config.toml
d_model = 448
moe_layers = [1, 2, 3, 4, 5, 6, 7, 8, 9, 10, 11, 12]
router_score = "sigmoid"
routed_scale = 1.0
scale_expert_input = true
tie_embeddings = false
beta1 = 0.9
grad_clip = 1.0
batch_tokens = [65536, 131072, 262144]
Below are experts of layer 5 (counted from 0) of a mixture-of-experts language model. Rows are named router (the router's row for the expert), up (a neuron's input weights, with its number) and show model dimensions 224-447. Each number is 128 + 32 x the weight over its row's rms, rounded and kept within 0 to 255. Numbers have three digits each.
After each expert's rows: a language model's description of what the expert responds to. This comes from a sample of Wikipedia text that the model never trained on.

# expert 4
router:126118109151101057113148173116133153105119130154124086110115213166127115101132130184124150093125100120142101145144155139209126166161120124114198144149120138128173144108148152109180095170097143116140124120126152170139150177110149080035177099169117114110095093153210120101110131055100157112166095144125088105162133072095170152093088126129167139096177068113085103185117141162099126150131073123138117126092155124175110155123133122143107129151185120119135108142120114190054126096158111108081225100103127134144110077122214103158149084160101158214096160106141153174118161132053121168121101116148050142190117131099097122093142121116143145134192144021090158143096134165147109116124
up0:156109166093118118085183122127128125083116109132147127141140085140166142135130084131138157086116154113117143106182081122127101108111125125125082134142123152102068144138167115095091162048130151177140176140091175097141137145201130094098193139195102097134162136142114123115159060149104137118095127141148080138104186088089123142117178155136123123063153113136139145106093101195133155129080129145132188138179103123105121160103128146150132089097175147154091151151124125107127069118116096092132117090130107054190119148115102167127093149117176121140135157120049076102053165084168208131157146145151109129149100212146074068140093106121146116153107051189067110135181102100134145107126
up1:138136181144175093160158141115129198118125105099152129126093071140126073100082163176110136150194147137105164171121178170101157122075102130155145140120188157099133170100077151116119187081147084091092095045131141162128129144157180125139184145091076158055126155153117169155119177131127083141121194129152176084122109106097207166156089081110025195144113136141110143078120090076175136147077114134147189167079148105204128121142086119087107142152134113141148164122089191103130122150117119121086142052091118126179142114115101047130098131117138184123170153147110152115133155117199169130133078119103186140143100189105099155130112090163103139098112120168122146177121099128123164111135
up2:088098140182115106181134117126101107085126104125095163135153156119125130139169099050071154085092151098151141129120201163075093077158137128132129160090055177116124187143139112102131140128115082111142125095171098091137083148142147114099116067077145082202113169173105171071057092138119139139145155096147147187087131122129075165066091072144130145138173101116104104160151167129115104123111147085126201121119105142115120197150153078146138124208168076079147154121071136116087125110106072170182122122167129185120121172104043136176165101126078122106124067163117068126145148159123175192151166126132154119150109116104166124147110102144157177146080130155086174106107170077138095160142
up3:112131149160099157171119151086160161120113169139095116146068082132142146134142114088118175106148118140168114155142223051125159160159082072112108159086076104130116088170145166119171132136163143149136159142138126161044132091107185161121084134086122120125147165111076100142133074121113133161125157175118127093125155093151153091117152137115138119142119139134139118075156098132088150168107179126115130155103081082154087162150098081126110101136100133117065156157056158150164117057179053122150166083102155081123135149147127104131139068129131174039120093089156067185123130165153134144102091118079139139156137148128135166161115114208131098158175133172099130153097100153139092081142
Description: Head nouns naming the article's subject, usually after the or a, such as series, album, song, station, town, school.

# expert 13
router:103134185108124137092126087089174174077094081161136122166112193141119158122128103110126171147158147114134159115141172147104130125124095102061152126124151212098137171120114133156175085121154170077143097107170117160103159149147130111090159117088095061117160113131117176105129085107188108090160091099122098108174179112060163141168149148118112187072107150135136130157116119153148145117142144116163141138149123108181149157121143189080074171176146132128136121089128115179100088220143158137120153127178137130130098145176104097077188138118130127118145072129113156176128125130099087223059120057171128153181150098111133094133109085169084181080131118080135157096059158153127125051074
up0:094071180106116077130129111140095161098134128124166103129124067176152126075062117111177177131150204110145147109140169123146063162156128141134066142050111143093179127134158154155144101083153089127048160135093148111168140161175128120074164182166104093113124122184115153143146129117135122113140119098158096118143073155168107149115097105135114110088139093125160137159149125096117148126110181101057115112161099111140091096162139103095152104105124173108159193100140143142103139086126078113173155110127120180118141172171117128145137079138071087129112149194119079101168119130156115126166135153133146114163148130120183102136162124125178104105121072145128043127120140124117166154102
up1:049077163118141143090146185134138097185103126185083126156145116135103101116127132111121114130184161126168131210173160095097114180046134031110139061134129157147106088122160157062126152120131142128154102146201103141167095075159095117121116113148093117106106155097102133150123060095120136141188049093158116144115041099125214137118140097065170135092097090080133141144139112131184133124115135060124124186103174143100175080070123139120164082124143172139149095116145079141127133152101137079154142141164071136108135123078094127105128122104107148182095079168135113114128170145134146125171115155148123190112118163126120082135048117157138155087164186097077128154128081067041104095085
up2:155090135160117101110093131185184146093084099121140110153090126152140039082144110133077165083091136115158148154123205150155111188157132103093143073163111146138109137138068133079168094026133096167122132168139140109133106118151136102100135129070079171155067151134075142136195149092124122103177090175137066074085118199126081096141138121102160091123137135097108152115165075140105204116103151118127082201187124113142116078081113085171151102163168128139093153137125093110102118131118152131150131179140111128092095138134103191133146106150102097073116084101127121074167132181138152136110109205151091078140084134065116111140127146061166177123184157127142111132160138172077174154090
up3:099122057138133145055121129083159163065151097114151116103105173120120076161174153125172172095057131137165142069154096128120099128135063155127126145151179117083043097126152136116131122145142100102082141112149126136164158128131121070098135094156098128147137058173125108118082159091108091119153179144100109138099160102143114127146081158071157153153141157166158082156104167118121156202119077120110163110139145075162126234115124144159148093125098121152150102127129128133113139059107152089149100125166138122072142161132128138162090124130108116153130171129130137113143123136153105091141123128135136133156129129163120092123140096097105113124128117117170123099111079117192126139177
Description: Cell separators and blank spaces in numeric tables, sentence-final periods, plus Space and Roman, and middle pieces of Japanese, Finnish or French names.

# expert 7
router:103152106110122094175145140090120076110128129115175192116112156160112145168072102179166177119133166181135156111105141082135156119159094133122135064141102129142062174155140158048170050172136149176081128117104143086145119090127116136116105147114116124074172167109131188111137080097103142150166133139102132118098160114108149116117125104049113124151187040161115146097163154167153135166121107112135130126128127142165094157052142181051160131114123118079100174094142112096071174125079115096117141079140087098094101141161096149130114131180128160137142125118109107159097097135087115143145070134181116121090154091120122189151158098164107147137094117147104191123113096080064104072073
up0:072119130146128170169087152173163161189117125082127135092106086121127097169130070188128127104091131133164069063083116105120126095144070145125138147082139144122112176123139173128170128140110175124171180192189170090124096164073168132104137099152158103141087080094119154142186148124153156143141073157133146115107139123181086042138097144146142146153159087156132142122098091151107152206092148124153078084064111132163166140146087156085127114164141070101073094153147148078111122141094122129156157135142100167160059155142133138169169110146151114135131109109128112193117104111157123128154073145174097160103154188140129168161120142156082110065138171095145159105095146074131160086220
up1:139119158108115082101122115095196120126137139104074160077132147126140122144162158155153091125115115137132166141158115145118125134141094059154126162136125094159120097158087036151156068071153145134111213166119146178148071147096139136117136153095094123112175130096151037167082095100106110162103158150212078109160137126141112121035134158153139074103129183195174110130157139198103138129159190131124196115126139134125185117146117120120120128140128134127158123156191120103096094130133168160148161104055113173114114092098137090126150152118123156131119111032109158153138121130103097146111132146132077151075163130135130103125133106125104107146108119063142162143140210159146141084114
up2:134138168147135117097136129133088121168077103140158140109139155118133123109111196148128112128185143136189074142163107095180099100112123114091096114166171128112105107106087131074094150142165146091123110097160095207177185102164156115132092183175166146120175142142178106183110136139171131163135108131159135113075076090111103133125147188138094123135109082138169137132159098156100149174176098142065160189135136134138089137164134076106108132182145139109124104202148183068150163158141114086175102100148073177132104141125179100127150081164095154109109156134121099140109144165164070120137185145079139092114109115123182142141094107086130109111098104142099161117093178134114134168089
up3:174093140118123116125179183186095132084141111077156153178108072131103100054155113150120139089188158167151139170164132095128131095151148118163172106121159085170056085122124142157132139141110175114133163110170182137144129134126180127175106118129096113122113137159106085123163109115157151118088044155057160115168123120116143144068132143174092105162150126055129119086163071141132137151114118139132081165058129128130095141150139079171110137121140121092126140116079098175130117142142129090141093124097128171090103110210207052127215124114130153201116087128179155115143149109088099198155126159142176114156109090090133133155074121130148110138181086147139197130153109164129142128164
Description: Short inner word pieces of foreign names and words (a, ka, ma, ula, ius), plus commas, hyphens and spaces before numbers, as in E-a-ubonne or ISBN dashes.

# expert 12
router:167152165092148159130199143131145119150102130159183103142117111132145122060205088146109151104186110185195107119130164091132120152097147079080150153162121111052174129162127088114125161162194110124119120132100212114124138102185157082098132127087108112182101046148093144117067132080174132132146122131117106107176141109098166127157151167171128109106085135133132119092155100127116150178127105108141119142130137154100156178095071168158133128165153123140138138057117106111119129097103142133125155128088135082161097104160115149139115106136129097085218162142144114105115207106119128166137147147108124124099073093121150180090174102125063171141166162123142097109114167130124069116093
up0:123196114170132079114169117143102086157165106209152110112097120174127111133135161119035141144112138125128146127138123119154130154141148091164155101119090070211087151147115141136083114137153185179132172164131059162106094179148119062119139150097098173107132121150157113139125133103137123121134096107080097145102138114178083149080168103124138110142104121124093093174091121101142175179079123175161160152151114128135086190183178084129108081105092109087166159078159150128177161085128205124125133201135122112129057094121089164130135116113159149143081125207067092112134160151134072152140144099115139145101196132134123060092145146164134187084136149106107143092142149119041114098119
up1:102175095107121182145073176077136147175098146150092106112101142164112183136146157098169175126138193112104171090067226111130203134098110134171151146108102112111116157133132190085080100124151144167147126070156090154144094132153144131107138085155079187163117129175166124155109143121139099146181101077144167099081093109132105117145117112046139164112124154137103084172146139098185112220110124120077183148081133068146109146150119094137139087097129107155142136173150114160105105128125152152121139103133120125157105153079112107181159112143095121120131112146127138155134150193175111116150056163147121104114177110103087094045147119148132082113128160165192121155124136173141144163161
up2:062110160097147117167143137104198109109123134082142159169158140132139158188083163105188131140138115176102173129138114109171090094172120117143169154106117133123070135104127180186148126123143173123159134097151089115084138118142134104093126128106143155084096136127202188144162122095136090164122139147121085098066138124119063136105162144142179112135135119112116078128059098105171143093160096107129121104103126062105061063161135180121104153090142136170101119207119161114102142112091151122128112119138146183098107108162111116192171125154154097144141109155110121106151094165095146104128187148099118088100185108137159118121103119164087075124085159167128105111117121148094195110128
up3:093167073145165119122144100152191139130156148175175103124121119169123154137129090085136132096114096117119153156109101132156103139126080109099160153152145179134144104127106144101160087084136174112139161126155128137209147144109086135132138105127102119143165183102165104111174186135138172135070093128098096130185187148114155132114089139138142096115098098126184099134102138143097140123112187089207164130128109050097144142151144137117166102163133159194074177154097078162123143180114092113174134173121130136067043129145182136136149149116093132133145129091127100110108136143103165103159196109109152130190119142137147143067119142096098064184090110083087116145092098129150162130090
Description: Tokens in botanical and zoological descriptions and technical specs, such as in colour, flowers arranged in, mm, -inch, species name pieces.

# expert 1
router:097165101161154074081169126127164132130132011128139106130082100151122112113130175095114164147105146150163144119166144154115094120110123113079142099161142031143106072162127131120140123107160132167137186174207106158127068064137145060095145141117125119146133111092121122168175107089203137147120110140155134162103144103159132108130111048105163232081124105141176047160117115153089134153115136124165143145138133113119104145138088097165131008137150086123072110138169133143163155052111077163098137113154102143167124074143154136086148127142064131129134129124081136108113184192146147195155161176130157156116132101114154082170161113147114090069166161105112124104142095084144073159114
up0:125097142126100112178162148125149144169144122112129153106142226078153118157105101124097143074207126095165103129123114176122168155166104160187119162123129138152127163122083128104172101048146079116175158126133160080127093110113153124121152113167067082107121083187157159152146097147160091171130078062060127138132077142116187142145134129177135105140145168104076146106153167148132185111135108097094111167138087114158150103147204124079149141104169114158149168112150114131103122129149142104106149138105105113151131141183146183176133108127103118147136088070073087103143142090043200096124128097090088134098164129047136143170068088173122085110088094127143163111093125086124095101104
up1:112150141127191079094062147112118129128105174119089144125142135147147124145120106140128104117115162092142156128113159167121118120168136118171127118126170180121159114149098183130130076079120104125121115098137106124104135141127203163097101164135188114106113169148139123159135146128093067127122098172121081181107115071171126221171138177088115083160186142096081116159194076146147161138123175168129181138080137161159143092126167135111143153104145105110122123144102116073090148144164079089163148174176076161151112166145107104157115140145116091144103086135143072145131112098107149165092123150112159136090107107104123111133095130121083147112101161184149165196074138155111127188172
up2:141144125114106146166096137087166095163154101071141195154141078108173135089165136074143147151138103113151137135123183137130152187159103101129150152090176156121142132194167119154139142095169136161135170061150166142086118121103157137101133112076182066151137103126128132131094185138122111213142118070136121141160171055115117103089137121133086105097156119120133114089131063089149162186084132105148183110085091173171124053159056115084137136175137144154140156068109159118105107122170106061114160158162115096125019166145148124129105153120122162128183112157109100107107151150128136132049119120097114154093144118108135110110116128164094126133108130107141116138149088165120138138104
up3:142147137064155129078138148188214137134134160068165095122125149066085139180133103141095096098170083120095165077068225197117112164128113126127164148130136111136165117175172165144106142137146126176090137073084146109140130094106093180107154070162114146106167126127149176181162117161125106208166121088133093168107182136127163150133120146127085080117149153109115095206104087122111124107100145186164121106109084184097138157156077095148161087114133098109144180115134157148072156134051128118182141128142133146078117120132122131145128126190115093135087148131135166095211065142127065105063170110127134161138132185129155172151121164109118054111150108087067148140144138098105096059187
Description: Common function words like of, is, was, in after nouns or places, plus numbers and line breaks in stats tables, e.g. "south of", "253".

# expert 8
router:140126091101175092115150139121125177167166122091132129124115080111079080116139135113088111088162152163141132137147186120157160153055111100175191184094211144205122137150078172147144090105143116185126141118136152152127103088120145117116173123106110107151154163143126132149123171140185124136161134112153113108144099110145142134089093066156145129093145140078144137135129095151161143146104108086196156119095183170109151172119117095113160156114157103193136132166164081070116179167125159060129156178152135129087095143160111102117123076163124149128162109140073089095141127185112167069107109092086179140127076108036142079060097122156067161149120127090141130128088115129074162134106
up0:110130158106115175166141131157154101069111181116098162165153205197138139127193123113153135148135062111126143087132095173203059149154093144074118175111114104158133152127117131126133154107180196127072113107155088087119154150091112126125130109106133079130100115147093138130087092114163165136133106048170115117091094115062110112148173171098101137178079074133088117142061116140133158191115161147149120158149053150121147085075179127130094119149128142106056110067135149090199083145119157139130113160154110170111138069109181119080124108141088125082111106116161114045212125105102137144097168124172129110098123099146180142135141130149115192066161160174148135137123140076100114146108
up1:071117133160103075146134156110162141035151102108115152117106127113204061102099114210087099111103060152127103149086143125142074187125125145085174110128120126130085119148098099154072118183141100162117158147106172092154160136094110152124127115134122105131122144164128118152168136103109126084077133115166094138157096171115158141164156137103088129113151125140164113146087120164113169174114134113127120155113148119136129143156158165140132134104129075167107150157083159207129100116179128079154099084127159055117119142125197041132097116121132144163156191082121187109151056143079164167130144086168122103121096195110148176119109133099149118141112177098140157128110114092086135062116
up2:061160153071149081100160112142139112075170133147074153146091125146161158178075138120089103115146149137072070163142133118122121110113074136127097115137172133071075124212143106093108136152141127134153105144138169096138140106084083165134130107071170133121146092174113117225153107105093100100117114113140136166171140165139158113127123152091075164151103166117161102101172070159144121119160112101120161121056115093118126152139115126128165119124128126147133128143138181130137133119144120124124118067097117137158086123143166106108135130144099132088127168089128175170112124146120117133127105107123127187161178123099129144092167128081135168113164112119171191146146139154111096135151
up3:152109122149083133110211146184192110097120094134135171127135131146134150140098153222111155110078082132113117159068158081106155101148069097161087136083084092110089138136085091103138162118156090139075163079208128152146130130126148123122092106131097089086070124136121152130145091075141143161150147177094087178119136094076119096137129114126122156097115171148135094126148087069161152158135143098083147131115101095075098163169091161113119131128117106119070140125110139132151085138132110150112133047106178106179103132151073152135097139148148165142184089173160193180138115146153101168111102144179115135057164081127179068144093157150173070066112137134139112071131117134182127139177
Description: Separators and words in awards, sports results and infobox tables, such as Nominated, Won, medalist, Best Actress |, Title.

# expert 0
router:134144110133099131133179097142125093115138181103093166080132184130182121097135119151143125128152151142136101161122132106178123142141120099137157116163102190156125046174126130163148097151131137069157137124123111084170086119113131090145153082099143142134126162147095090153117111112153170108138111105083118117124136103073140061125194177102141168092104139132069195164146096179123145159149127138150195084066145122181117109120138137148123087155161137091158108137140111176150143096123179146160208099113137145126111135090191169187119116144100142179133112124131107105140166132140153097172118134206168108191146133074156112135186142134135082075139104143109128122028126070122124023132
up0:178176098170161066135183095162176124098177113124124086126127120166183104146107152115100119107069086101109149122191141159140091116123108156106138110086133129122145168148151121088166072117144208118071097086118143175116168149060117174111145144155122150132146151124144122096153093106144123125088094138101095090115120118144167197067057064178200107137155166152147091171118136155071146161060152118163108180099123079108108153072131127109089127180107123180127158125121107123094069147146094121133146146179141101135055106162127189087186087128156071161115144100107130134132056125104118171096128136131147124092107159100088090127101106070142138165092130110110120130171175103102136168098
up1:128096130075152096104124158083166136111109131128119142127058094113079171103117104135114178068103114112114120115118155181178138135115083085153152123117145104163118137184138160102124105134160161142117134135167159120114122112113124103044138155185132047117177112112137106149126140072165107145104038144114141199186138119118088140116096115122097118107128159122155109121152119163160160170101105085144145145173134129097155164183101143105113161150164113187129142146150109098111145141131153150115106130118116132127085130220136098124159077172088135129124158132084101126116112127132111132112105162101109127116076116095136102092141106129085147101128148133144131122135122143121099146074
up2:130164137105108169127152143140095133163145167149154155152138080133100119105130131129055128110126161144169158119172121165097130110169134106139075141078143128142163129168089155124167118076177155199124120163133174120107146166145132136116117167114156109177109106173074078095117104087181113154121109091149150106168087100166175129119067132130117085156112085128092120123117094114151120140125117160105074156162081123149114085107113115125156154160133127148114148127168147180104086129101128110064131119068045148160115152118100143084089158109147095109100095082151083118129137084105123150113135160151169163126121132187060155138102129179077154079093176128094118184142170167090079111070
up3:087097077135113197173113172096176139143125143154114126095064171109145122151154138063074170096087111151168132120094102066104123114078133154156121126152188135085127215141126117016215116131155179138166138141080103157083177168122184144084117171136167121135179122099174103162133169123106111115128111099125102131167149112165093173141169121150114082103134085141133096155104148099105145130139104144146154170088098144169147152174147143108133127065073118128133124157161131124136135079085137114080153167144104142179120138153123149151116070109126100117104135152149131119092123145129111122154076119121102130105094135131150177085133104062161171157063195124103124110064155122082112126142
Description: Month names inside dates, often after on, in or a day number, such as January, April 18, 10 July 1980.

# expert 10
router:067089105073127169167098098149107188094109096122054089063120119130102119036120110119126143068187177096150087090140110144123126115125104149171170104088170146078126139138155129107154131130164071190083149066135112071117131158156177132083136033172137157091123164117173142151143163083075123179147112126087092151122125094118145115080129110081093140129198076190123120106158104127160149151123197116109189092142152091129159219181105093092134085147194151110147169135147154134089157146136144135114179189172106074144116129135145087149100084138101110163176124134126103116112081100092090093083157154193122151118094138113078138105155114121137117136133077132101177151118104085099133092146
up0:114068139147133137103107131109156185174143125095104095148110106191049075118146099164133163129122147123175060091143131155123066125073135124145123079125174124085134072199199117106093168154192103083149100140103153049108091163201114168101105142145142087127203116166101156126137131144158145128136096101176098176174143157119133152142144177158119112144168160159125118146120107155118167134121103108136124143137126125077118093153124120108098149154196120091119079156150135167120147102170233065118113126145109136185122166158144108107102176116085155118106164126129162102067090132100158118156128093190154139181150088094113104057133122087111123120109118094102202135090102100165105148113
up1:166103107143116131120113117155143161149150147085120114126133146163133165145130142135117197135114096082123123138138120123170066172107131127137077087123165179113097109109165122130087148129117137136092129137127187104126107144116113119143136139124137130144131101108110163156103119111143102141103143119104154164133152138124084130173039118126118101118153095120181171062110096168111141099140137142133110104114086138155145065112102144082125137132132110091116119122106111125147167112088098047155157155108131140079098138173088127190103178145121126039134100126109166119161176115147109088178113143113098152138112112108166118076122133177092102133033142081103118107086127136152178082121
up2:153056055111091165155145128151124110122117141131106063075151094133158139150173096084169150133144114156148158087085150116126124099117136173169163132130088127059133108099172211111125148131150123158134140183194123135087124126183127106087120090104070153123160112159151168156062123126134113176081139147202126068149123104117077184140123160114069127134128109147144091120138101139167098088109106082146159155116116159117139168163116150146127082127122068133085142162175093105160112125199202100067151172139132076090104110082215134087159126122159130159092130164085133161147091136166084105127133103188200070139121112152063126109123177134143109136161129120193169104113148137107116163108
up3:114113117144192136137112171147131153106100140154154163132092093108168100207159134181158152107120106125106080122128074125162123071146084127165138128142141123150192147129079177136129108153153151104065067129160148187088132153084097113055149065092171065118127086112078144067120150139100128112131080170144127156147168111150145093148158168128113163112121078192110158153136172119087148123145145056104101123113061116119131182068095167199176052095191136106085143136165070095118160134113091164122155111116107092115167101129142113119094122132128144114207163133071159136084138164112153139124098085206084128126119161135113174122132086122120210107108135099155130152081120093110131135129
Description: Middle and ending pieces of longer words, such as -ization, -ation, -ment, reconvening, torpedoed, plus and and numbers in tables.

# expert 15
router:118077123131145132111144082125143148166138046134129178120105161120178172099130097140116165128143111088164106142098127077140104114130092150146135172132126157174071163128152148130121076096236150094094133130148117122111104113117111129106111122178108134118197121154166117117122139120118105143168102120132079179086123148123095128114092073143099057159125138099085108126111119115116148152146114110104206126089084133158089150091146091132120020115112150135148137094192081164135115055116103049059157140103108108129095180148154124149176101145092189126138120146162147123112140174126157177159130116100137137137119073104101112167120113134127031192095146151137167113024090138140104178155
up0:102171146121145132132185127119184102087114053102162127103078102098085159145182102124026193127105144082112117116185120113113151103140115090137111104081129089105089204156165109125191154126131091067188130101107065114199141150103126157144084117094109153092190092143068079083115089123093105148111118153127175131165097090090113167159140193100139108131141098127170161204088086164200154179187147184129159142111102097135088159152117152133119114126142162152132172093151156154094095128098114099122126147117106163149114118075107119130113116127098175209150056111143200122093161152090103167146115159144136168094125109105108115116136123194104160118107073120133135117114168173167138130075
up1:135157099122138110140119141132194134123092141118105136131101107140105098118135094156150154101169150147207143145158138114128118174146113026087135099172171186120194161211126126149089114125146144141139078138118143095133102099113150147071102107116133133101116109143128125179095107067149185115116117142061142067191141089136171074095148140072102132079136114196119154145120084170141163153133093106145112116145162104145153176176119134135084061201183101127190180113076150131138130126168154125148186075177088099122088107190098147127115124169116149145133102129128108108144088139138134125126104151148170152127123164091156122123151069162069135150165092070175154115176149134129095086068
up2:144118198141052112140098098152108157064139220128114116114121143145180120163084059124097175132099095117202094129141162196102070130116107128120104085123083113108132129149147175130161158119152086192202194116081178124100147122117179091127179077143173141075118126107067138128120066079157156140118150173197133114093089107154098161125161154084156161111177144098136161164131092156102182132131151175115128163139088154112159117124149150132083091173146085099067147096097093151138124154075110065129187098102112074128019126108140117089143107139095117110174089143114152136121097126162174126110084151173116160118133156111127155153107098214093131122107120125129152143106143155158079111113
up3:112111106122200149126131097097148139110127213125121095067156109117133104132109149058117171117122082170173139121151116144094094089072095109089133101160106142114127126169064185079132137127156135147135111159147148112128095163111180093102180118181172033122102100104095118131160084158104123123124123147116076167165133113120096129113120160110166162084176111166189124141155179205071152182170100103139153089094122103099118125132127089128106189102134127124149060083137133150104108134094111130171115098112141131178118140091119129134124094144114122104069123115150120127134105173087155092160102131148183107120150117135086092115110121104180144153149095108108101164123161145150106109112
Description: Section heading markers == and === after paragraph breaks, plus possessive and personal pronouns his, her, he, its and articles a, the in biographies.

# expert 2
router:149154142151125139049139141041132094154115128122118144104101132167164077143083179133126111105158127165106181158114166123193120196076090111101137121119180133138191110131118173131101146089161124079146159149143166100121051122194152106096091204184106137099140123175171080109099076098167069125128081159126128133140166061168110094090136161163113122118182150168048145114077126132085145124127127139204137113125146132157095143154180131113120115171117101133060110142125149108065129078122155127088143097077113118134104120183138081150164109159111154137129114134139123159159103130119151117045179099186114171082077187116103120131109086144100098124138141125200105106086127138121143083107
up0:071145089110119157112154133138102041145084099105110129103096217109129162034120126150158101127149124149114169108072196184115118163125080133105133130077095141112121142126057157149084177130157133147141140110148166141105151189146161080135146160155072148128102121178183119159121149094080100150141108126128129130118120093128120155080151106129124097179192153075144114215158149128177116140089131137057160177084097111058146114145070127117136135132129164142071127173126086180122150111108148119101135109128204120116108178112127089071131145136143123120130135089062142163079174178120093120124071154103113121154133084144141144131154162171096107076135168154090124157114077067149155106118
up1:063067086129090103113128136121186096130116185070098052112072118114125149142146174141172178140079112092118126121140145106161139189119147053127120136123184097092175153192141159153104128126199147167151112110110154090067139157136177128117185174140192117174146122166120100104141092132198099142160151134148128158146115143108080164130159084099101136118097155143108090075123090185136177107135138167124106223105104129056078110096130088106151161098128123145193109135104056115151149132109123074171169091139077092137081166153163126135112209137129055115054103166131129067182163152122124088151133138121152181102137096096152139138089052130154156144115156129137176106172146190148111157045
up2:188149074126168154176108135172144108171181178170113133103109141108181124197123125154209126127181138108162175143153161218126110088133172149085128053111084114143152105141085140059131126142146118101048075113180129129126122104170097157079176141132083181177123103083152141099093089110098100141145138107122203156154127149071165149150107139069136107128150141077173099098168143127158134185187182096203135132141156095129158157070103132105169092145145150113132112129141087147146157126138142132141156104081182131140122152113123147146137089134137137089152139095090127199145121151162127124188055069134146149089125094147091133120069194176168137172089126084096135140116066140134151170055
up3:166120068128139152177127114069168165121166149104157105117101102187155108180120167095140115126150138116133091088070159117166137177084125153143155110096154112137128092178095113179142178167181065126161175107164166090129153127151133121143130139186150090126142156146135156176152097124202141148144154135123103114159152086090134113138139172155168150136168210105105122075145128188148159181214134113117113092113085116139078136198123079150157089186148111146166185150222127151094157116118156069179161148140154122124087127135163111174116141118082116083167112089122178093154149147143150060129148145089152154113102122090080169138156111178111096044122098089122136087117132142116136101067
Description: Word pieces inside band, song and film titles (Sk-yn-yrd, The Way Way Back), plus UTC, blank table cells and short function words.

# expert 11
router:166104165139093158118113212168198077144087054181148120118121118122095113106123124069135159102169125160155145129142144076082116138102095116169093109166118204115146138121079158118157163114168162114168128128203152108136117157137129084105112126179107080082187092146129085170155122129131154124172105144108087137166173085109117120091112123164154098106182113141147156129119125127111137145115130176119109066100136068121146128128099060116115147140116138109116151155129166161129152055193143040118144172100141180131118156097155085184147115142109178082142152179119062092104128181132137175129099088133072070115147131131140080088125067154124157136169135153188182112082159096154102138167
up0:105124157129102115173141123059190094098073136105123180113079118135112130093103104116114119143149135095183154153148177103151120105104065173151136144092119125132117121146173093155150054088154096145144149101085119153161136154179204094139194123136153085073164136097123096132071146081116178169150157197114114103163130095183036135095169177157097083163145171130089152158161076120135141150136167104140123107128137119140104119119103139085129146101125140139089123187075174110151167178160104161144183114132089151155098123164164102158177076115144141137146100105143119123059168128175175149123195164125167095161128167098162122134128123103155165114096102152118108162129117126149103084115
up1:093123126152134180157169121149168220157131089109116160099122121136101143084132103111162172117117134199106082133171099158081141137107112102153134126099148101156152115149119147171120203132110124166140147132130148108137162106050200164069204044140085173152163108185092145162145103085160137135122155128123127073091076157187138139058095133122118135101105117130088126123157126119131129113126097104131166158092094123112114113173118122056093141108109091150173133091110071113143122135124121141172179151136132142121124161158053092135134142114110168090152085083163128137147170081182107112180132138129090083168139103126156042110066085227133129152143176089085145131136199125152136147136
up2:161142139135140139091152187181137133093083182176130181111086069165220094110149112133062128084135114161222153142195106143110112097123148074168151097113127101142083104168077205193125121157171166177118143131155136121074123145161145139141163139115103180133168126125069105152124116109147134176120064175118171215113114088040172136107167136137176140108112166128155128121155065050157130128099134136098142116048178107112096063086138158078153158135106145155175122104159139164166147086162126154111118124148141136138094076113114138136087115120076147135115151100124082138087161163132112094182134143123149159083088073135160149125065151140111083103131181066112096098141129141120147117164
up3:103138089165124168169205115169104096149163222138121082128074124126106124090166208110092130140155113157157099122140103186143135158157120078150146110111153100095090100153117180161109064137163147122103107144140131138176137151122176127120174120157119072146102128132105085130171125143097110177118087128118128130165053038118153162138136152173103159134138096134051080154135110160135157091078100081126129150119134166085107125097168101174094150069148087150157118153137137140157175192184181124067120131089166111160121092145102146121163138199129152129110083159126113117162158101135105125108126128117145135147100113115120119063089179122110130129101103083126082180147169132127116135132
Description: Year and decade prefixes (197, 201), highway route numbers after US or State Route, NRHP, and second pieces of names after an initial L.

# expert 14
router:103126134202192176173146157153163160093126103130113151123092103097135122135110052126103156111151097169117103102128167157164104154096130118106104135059085174150119115132104088108105138111129118121140147061160191150127169170155125165147091112065065076121151124103124115100144071099106134167181104185122153142130159100142129196177125160097091157104171124082137102147180104147135142139171084130127162132124104082183164146146123080154156080152131149110140156124161076113081146156111133167149122094127133112151121072090146132189099101191165097152151122158099161077154138198106116211126103118084133147169164113098094164200131100089130181091135094083154133105097108057088052137114
up0:124089080142165130134152134112094074102134122101172131125162136161148127180146163141106187162119100082169130058114151153084128156089133103085112130168144139121186166146164118186116131140134086128112157132151121164111124206101167164133127104125147119080109132082187145127135190164139064194129084103146074165113136118137137161113106021109112127057099153133110148140106140145144185156147065159167152160086115103113094108142148171058181134207140100082147130113091123139084216105132133053118137156150111126160151086129132126140152091176127108172148151161119092143126125115126109171115123112128128093169135131116148127061161107132078161087135161095136133194133089134131171194087
up1:057115118118136136109111069126107132135102153162121129137139143148127056114151082098127142107089129140161115132124156230123152143128126121106092155130110077140136166136049161106146112144135087109108097179082046098132109146089166132100182095142161145125209158141101107114114154149127118060221078117153142140146065110143170132139064049044101103136109176086148174070109186144129176074081123130171116114141130100072132113171132124149176116147146132151124102045175158078167151131140127127078129129187102135103134185107093131085161139153090113108187140120112110074162118141115193116167195168141125109130118154172163147103154123103118116177183098136092171170094065153082104097134
up2:130074154143135104095165131154171170089180132163189128122094155104159082079123089144112114063184123104097120106104106113129144114140109071129167136126129134201151083102117090106093090148144056172112127164150166081122073154167108135110115115119139054157152124165135075160075142103160185129100056137120111118132141100119157093066137097177090137135126123147134195117146141160161140175120128139161155092156160138142096115052111107152116144139169104182100156097172145110155111109142202174066196125119128136121074130134141096082096100108144075122157150099141130117097121176124173118086122081188110145146116119148188123106128049119092130113144163118128118125126164159119135131101
up3:193118130096117158094116123105108097137103163186092123125092135091146056181080145164132126124124170120133142155094140140092124158103115077152179101110121105055119093127099194101137146108164141096149131167103151163158120061162083033129134102114171144075149075152157136182070156106169120171163096084114089076126161137122159074143147141081114221140106175147018136098073159173165107118105140152135182084085079150096103147106114141097118132111133139156067087087134105163097174167084115107109131129121108137113135141095096149098102058125147174140094144144116126184091069095171163112146166129184050114070075172133135089100142116164120065114126102104151179143128114139123084111153
Description: First token of a new line opening a bullet, infobox field or table row, such as -, |, •, List of.